{
  "num_hidden_layers": 12,
  "hidden_size": 128,
  "n_experts": 16,
  "experts_per_token": 1,
  "d_expert": 128,
  "d_shared_expert": 0,
  "hidden_act": "geglu",
  "moe_layers": [0, 1, 2, 3, 4, 5, 6, 7, 8, 9, 10, 11],
  "router_score": "softmax",
  "normalize_top_k": false,
  "routed_scale": 5.56,
  "balance_loss": 0.00292,
  "balance_bias": false,
  "init_std_router": 0.0389,
  "lr_router": 0.000513,
  "num_attention_heads": 6,
  "num_key_value_heads": 6,
  "head_dim": 32,
  "vocab_size": 10383,
  "norm": "rmsnorm",
  "norm_place": "peri",
  "norm_eps": 1e-06,
  "positions": "rope",
  "rope_theta": 10000.0,
  "rope_fraction": 0.25,
  "qk_norm": false,
  "attn_scale": 0.177,
  "tie_word_embeddings": true,
  "parallel_block": false,
  "extras": ["capped logits"],
  "init": "uniform",
  "init_std_qkv": 0.0442,
  "init_std_o": 0.00736,
  "init_std_up": 0.0442,
  "init_std_down": 0.0057,
  "optimizer": "adam_variant",
  "learning_rate": 0.00168,
  "lr_mult_o": 1.63,
  "lr_mult_up": 1.28,
  "beta1": 0.9,
  "lr_head": 0.0159,
  "max_grad_norm": 1.0,
  "warmup_steps": 592,
  "schedule": "wsd",
  "decay_fraction": 0.708,
  "decay_shape": "pow",
  "final_lr_fraction": 0.0,
  "batch_tokens": 32768,
  "max_seq_len": 256,
  "doc_mask": true,
  "train_tokens": 218900000,
  "max_steps": 6681,
  "dataset": "wikipedia_en"
}
Below are experts of layer 7 (counted from 0) of a mixture-of-experts language model. Rows are named router (the router's row for the expert), gate (a neuron's input weights, with its number), up (a neuron's input weights, with its number) and show model dimensions 0-127. Each number is 500 + 50 x the weight over its row's rms, rounded and kept within 0 to 999. Numbers have three digits each.
After each expert's rows: a language model's description of what the expert responds to; "mostly gets" lists some tokens that are sent to it at least half of the time. This comes from a sample of Wikipedia text that the model never trained on.

# expert 9
router:466479552624498456583523431494541457556423512454595475556466505486596560523512506462462561519461448461527552478455459490452534568398520508531468580539547575503429494487533436422453531485369420556461500471573524543427554505555417451578518456481444549500507531496463465513514446598536569578525557635437489442468501481515466498537527492554453478520518532540538516504608532459528430490534
gate7:555582546571498500428447522448487531497640473497506497495426513502535504536463573494480519451487459577452505528576522501444511486467489390526569425438486396480493544413464529512546499485415526412513555533546473469589497501590496525555521575575516591500558527492575601480496537476541561464487496473448493490575421508513516443538521547516583453511594597612446381520510511499486533522456
up7:520474520595457479468514547500524569545517428487520527481381478550434469579487519417537558471464467494362422518501454507496494561436442477504497447514508470486558558418492533533475559620467492512533578429413484474404563490515506473567418597573406527446470468535501566488495555523486518535536575449533428519418506492584512456508434540508616484445474504519457453521535563561504572459562
gate8:561490420424512472554474498548512469492558495497458590472459599493463475526479409493577489483470495526468513551538432535486476454573471487468547547593449531509463516422521504442518547457494490515619499583495521536625408445484496350474532501467450448540420475510525468510487536528553426559542471485535467548512593490582453507581504583446549599515497508435440509618447503510407475554474
up8:568553546513513534562470471424357518553531500540484588382477559546413465491551468506601500505505465481450543431573474504538479538568519533432515509572495504488527621443513510390391516583532490470502533528553502528451498480419490430560554478470513611517455540558480553399537546396475437442558483425512507529456484546515487450495478474552482510479457472475518476543483501554448568520403
gate9:497506452469435543500450487547442538596527398522458560560498467486553562479477564559559470437537534515495536483526500452441494572527516459466429478446565534532477557543474476525557505580481463530349518478488538509456571561531514471515464580471550412503477453539533585544515488438480464431545464492385443496581515489550573410478450442492513603433437541521589449565474430431558460404508
up9:486442472528528501556480439554520583579470564498538516501465468516438483534541555536587487508515547459480456442430444513448484523474546504453521523593581548421497665500461435500494529586577453484389438504370450502501538457495514495471492479504502509456521515510426489529479660504543493510459556508469480391487504560578613396486471486459481549490426503540513511490491494515425399484455
What it handles: Word-final punctuation. Word endings fused with a period or comma that close a phrase or sentence, such as Angeles, Tunis, Faso., ed., plus quote marks.
mostly gets: ".\"", " Genus:", "\".", "ure.", "ed.", "ed,"

# expert 15
router:477418524544527557578603485543513485562427470419627563509407500508503404485447472491472493499510587533508425514548446528473449511562572408490518576431538552536580386428526503553442512457561408440455408466526510441435444510528505495412506518459473415510494470523442466493520446571542479498513433581461537434524452493541530454482555395543524519470467454452542482553556462508502546503480
gate0:447522505524478468590534451550602441545532534514516449467471528449524481486592426507425460506500532457464502515423564501488507589513576525462502510490519536492440553515385486480472445372537566452480600521443493531495432460550460418486584507453578539536561430474580485501441530619469347487513505508609505464463502460476478540509451468464463601508484478453535540561538482499478517385501
up0:586456579485506502533514430519437377434600496554533478553431493540502477536407480501435521518364404445593502472517444453534497482464520499490520514488490522473550551482427504510477462437455532577503529555516457518497507537449532536519441449447476497411438461448476497479554466435598379528464504587387543470472522493549469567517608564552452527480543506531497590528484515535453492424587
gate1:508485536427512522558449509587536497516531466428576548516498487507524486427504475495454504535494452568523541467520512433519439581621517558436541501533468607531437565426463486448536570584548527501525497523490518349567433494526575461522614466570534548589499520454499489528467595515584443528530524445565538484474516452439462525472535584482601425545494468607568450485541512492441487542541
up1:519458580409563499489395406515525517586492507476555586526437545444490518518517542538555549625497477529513508543533507493497459573486503619504580487569505555489459546430553518495503491541575522406462519496486506467535418513490533446496580516478482550523543496509477443529595539398573458444464492422553519426428536501408402565423475520464559498508568500575455527517611545440488515490440
gate2:578530437567416487415501435570487524512547488444519521469553428452467449535611497522446507466461504534514470546496498468566426566453477413600445518499505438502494468408483532471524522431470468557489477574610456442508552458521549482528516505512493512517559439430530490489448461484537463468477612514539474451511478428449481480546492464503615495489551443582496452392461400540595435626545
up2:420489472454479544539510628509527512505499437543503500516438562464478514414395457521547503520513531451487491517495445481526482459607510572486456521506516472504543483549578538572525579516517559450617488509427496468434386614575491462501517497530485438496494448569381522508458482485536503506482548463540524442420469450558662540507446486529468421522487514468406498564474578483420549415524
What it handles: Initial C/S/A headings. Heading starts like ==C, ==S, ===A, quoted "C or "S, lowercase c, plus dashes and hyphens in score or date ranges like 11–13–2.
mostly gets: "==C", " rec", " \"C", " \"S", "==A", "===C"

# expert 5
router:469417514528507580540439454495460507521383472422447509466413600571494416488453533503532520541467474502562520490505453368394492564514476516501518515510481576494364571535522584492448562514469483515451470458547466405551586476522540450498536493472469495418563490499465462553495488527513424498535526456492553391441480480506442490452505477506563463544517611436542576486507581522534628472503
gate0:524524475491536490424548485483532447503420499492470501615514558564604612567581465477478463586392510429489515483537555468374481492450482487492515408476435531514482495545452529600531478481451466472547447482428513549467475530466446450463523466419493544478554485521537544464556462559494418474600501512498491564515490500460425533523456532472503550544483512536571503457656601421519457544407
up0:461494571577454525507480507558497492488508480531422530493452476528497495368526455503536435575547524464444448487472461474354435466470519596487385552549504479524534537543512543611418463478559540407583503522525517449430490438474487536397498480509592462540484479490466445422509453563443522385540494528622468516477456511483541522435430513510496496496517551505542564606506472556434445448508
gate1:473401510585378553489516458520466475482486427535513524418496425531558481515515527421465519538471476508572474544502494493474578465431472452587504520450536541581521489616427468469592472475417613500421451589539601472409529450456496616487439575452511433449521485487441493528470447511424510475518514482612522538494581510523508493496438475426469476516563503576463415483514539495530484467529
up1:461481540491582575578437421397467622555537507510462501374548548535485492365434498464469588507533522513564501481541503519422487431565501484480529553470495600547500477475493472551454547506584456556431429484520541539504480508461532602487527489518478500574451549543436374532439444428496555413510468554604539547548510498416495482444479450491484505483523503548564509537515554486452494570497
gate2:501521502486520474550468483525455518559462478508536476483482452442459441552528438508545531462506575549439440496423391422613574547505474511471524404456468502464451386483484534527449435479520475563495458509495474542535468511497499585410543427511518396554567433498563406496613564589523447538541496502437506479531462454485497494487494443687564459541492463485600507464465493479468500588497
up2:509542524584512521546470503408533624594513517546488520497516392521514502492460528456565549578540566484547451547443565569528553503498482491466585474573489422472563466532543467581438528492546473439455489451483478532500533381488419493379419500482382501503414514553429400524454497470458521532472526573497512515541483548556430540532503453428518541537562423460468507495498500597453567431478
What it handles: Mid-word fragments. Middle pieces inside longer words and names, such as je in objections, ra in Iraq, surg in surgery, plus Clade: in taxonomy lists.
mostly gets: " tra", " Tra", " Clade:", " Northern", " Bo", " lo"

# expert 7
router:354452480498563474475512581540510499584518527441598493558495439535514473537461497472531512468448519598437577551397412522444541458526548417499497439501571582564427542442568532451411475380543474532469414485547468475471568492484469481573518566490495535542526416450530489491493487567511569542443500551460546577547497498460489502497553428531465457509430569534601467564503505435446496509502
gate16:472583464533466598557523466515456484473508421514556488491410505519532541523469481557500479585494528532509411539561538541470498554559589563449474507487613559490504411539446533500475458456588402510421517506480484453435565499568537544469444521437538463537424570473534412492473473487441408569501590552510587518572566428502545504492457479526448451471390495506584491450546504423410543466456
up16:470468467507571519524468500428450407411507452563551463537459390405584494484474463576470483547481531366523539454507525458529505525557588484477478511518458652554494481447499493459566537523519514572502467521595580494421556568451549533469528440448493483552460422470555517510494513473484502442448599477585613496468523479483521502521496558494533488543572514575539412445487448496445535402503
gate17:519504462499488472496532413521504414453548540488496505464486458486494511460484443445498478423452457450522543410481476656531466508542515611583412357538419501463526500466432512479562541467539536505498451444609484588506431453451496578564478476486515471416594488533559527563493527550557467531447456424466580570577525560449570513490552512518554507482550529539550525461528462542555502545597
up17:457468511500430432482486518535521400489547488526540475507575493542456513484527532534542590541512528559441435510551487502438517477423534527483470510518451495545452474525413557400421410462526498500503470482527528372579499536412513492421500367508501540451464419435569480495555458520531461584566366514415462408453477559547475530547485532648484524488527548521538472448534511503581559503498
gate18:505529544456417518546424507442574435456547519523492562495492448547538583544504520505518560510507480480548528495511500483524517582604526491540476484480465401439452499487501603497418531485559459373417465471464568548585475457411609586474536437420493471512412466510500516377481464544566461498546506545562561465461457526369450560527458573504523466494531508459414544529444505485493550487567
up18:520470494458584577432511515499547534519543533508521576488549504505466505448540525498522444425547520380516510494638622561539576505500461430508457602502420446475512539452562551600475425547531456392519524408525506464482508445408478519483556487497537458475449466514544498440451505588497577509415530563448497538460441606461481517574496573524506540436512528484446502512453467493517557509614
What it handles: Table cell pipes. Pipe separators between table cells, list dashes and heading marks, plus year starts like 191, 196 and endings like ent in Bonaventure.
mostly gets: "|", "=", " 191", " 196", " 195", " treat"

# expert 10
router:507475550436477496472523554525532583514501558431455580460603528539554524482453521482580514475516579592548538529503452462509590481521517473509478514455529521515444556513458491497474464460427558366534466450446514444566558469574592529566468513474396526496541501514518496474531513523546580422425495585495517562562435478535444553546559567498447537520404526550521421486418540474446666505475
gate4:628484485552491468566470401576474514494478514554438601573487482575553490482519593471466560532484362517476511506475453518611452534526442528465551483490523495486450490555452532505456514493523511492484433570511525615477413556442418416538528497522457509522480441446639465588499505456531514458457476528518498452504508479540564430559505512469471455489549465446479443448522599500538428383437
up4:441487543521424430520480414425464479532474459503536451518573572489579466598592500517519481524450566427547572509603516489445508539537544431526533435522447521535550576541524395499559475556480503521532480561542453543415526477522554606469543483469561514512552436538394489462428496455375456561495482465490529585540431502529496516465434411515457520495425455495584507452549415523474487431477
gate5:527517544600392519522480518500455394477471444536575412457514482455453385548532542526503447461544518483473457469459418416496539526583541498609481471396535490549406553508508430507462527445456588526568486574519508532467525445476488426596509511415506506507580512557464535548508431470406451455515520499499442533427465489538389498566504455472463471535461519517554454557561544513516473475392
up5:519493517448460531513504484472479458607416498477401457470514499457565480490520488547532454535445614579504499511484532572481493536431486489502535477459439570543492527510452497521523545501395598431537389509596480474458511555449455559409519525492520580539434417472478521451535404490416441538466411548359449523487417519556557491475452453514484500483456469431505482506584557603464510419476
gate6:452561459491523489500439490465517489494478503483478585531437447554488454495457454493500513428483458387438435520498505582471509510428398496477381543402488557421484517511540453549531474544465505425402436544434562472588482615435524519519530499500522569496406450520588523526465604456548503546480507506519532503541543627500447540481538512492533527520635436510580553503554475448437472561448
up6:452500568496492395497559534493439583503491607572445536495549507582544474548627532575528612488502543539519651456419502462518527465554598539495502508520545418558476526516447467466455543399492494527507575430428458521521506533474450462557466480517398496439490492482414491501448390497444511511453566507459511454504487464440523456474418480469460549535413573478462468502505449473503485447434
What it handles: Mid-word fragments. Short pieces inside words after an opening letter, such as B-ig, N-um, Al-ask-a, plus the and New.
mostly gets: "idd", "umb", "ugg", "elf", "ih", "arm"

# expert 6
router:475500478550524590461650498490541490490547456398604487496450525478520479534525474474403537435432454529556537475412459523523455481457492536426498510516541507490530430621555497394433611497440456506486480497551494482475515542524593531555470488443538570486469378506497491511497524511543455525590607488555569471417499566459473490449548445570548472506510548554569433582460556540507454500476
gate7:574449504540489536467503537466501557496517406624461462532496535579478467444489455432513555470426447517430480429481533495483448491492518489421488516605491595405522594518510498503429582453584473512469493504503546570544530472459504495474443517496472411492495613459477531416520524526467549532540553408479536519455527397414524485612475489537552424492470528519491476535593540399446497628498
up7:573546494495497530491453443562521452431446543503558512521437550550445547557515420455424475482586521491473485539428499518499498514507577540481562521477529557515580525460540526492492425537527543528514470442570440356540548568475510426494517466535411536469503474643614432564469527464436508578458492537439539423485493521485482544493632454526495601568470429459535481416461524560522562550487
gate8:518419493612478484431500507447496454488538469572469533482515430537492477478584586564533450471480535452518487428505567544475475474608499480423443551592484610458564531569502545561484443506509491506520503459576504428503627510505544520484542451495471457445518520445548541561485502546473542560520441534536539350500450545428595501580417556489506450469449502582508435513615452450553512493512
up8:495580491476476537550389517577452462530411529468479433567496527568553535516577484514484511488575499515507420488583568497518488525463442511570525459465529461579356443534390469581441489515399517445494550536409457515513477554460457455499498507434473588514457463480478587502517552482451463470519468524509529522413467476434537403548536510499575451595543598447472526490434509475506515602567
gate9:555509557491576560554456421529559532520462437438436473490530466402529512446540472533451442548569471433466595442469476548562518463508514403561493582485537580514485503498483443497561622481448497452483524552518496655521528579441424512508545524519536515465556555510541476491480479542505413504452489555529613440446500507462492418514526479555530499563466502441500424523578516477526634551428
up9:474469540513527527443556468443526516437557557553506593496570573537466457564548528497474598363487402597480485506460477542539495447452491492513456429460422496552555418404576506566469527542513588518493467458508518443486461462430486445476434483535472514461549527455594432511427616572523516527570560527560521440500441567455513540508588531462521489534517505547472423409488432490500509543575
What it handles: Separators and punctuation. Table pipes, commas, semicolons and colons between list items, place names and table cells, plus verbs like took, received, including.
mostly gets: " own", " including", " took", " Died:", " Location:", " include"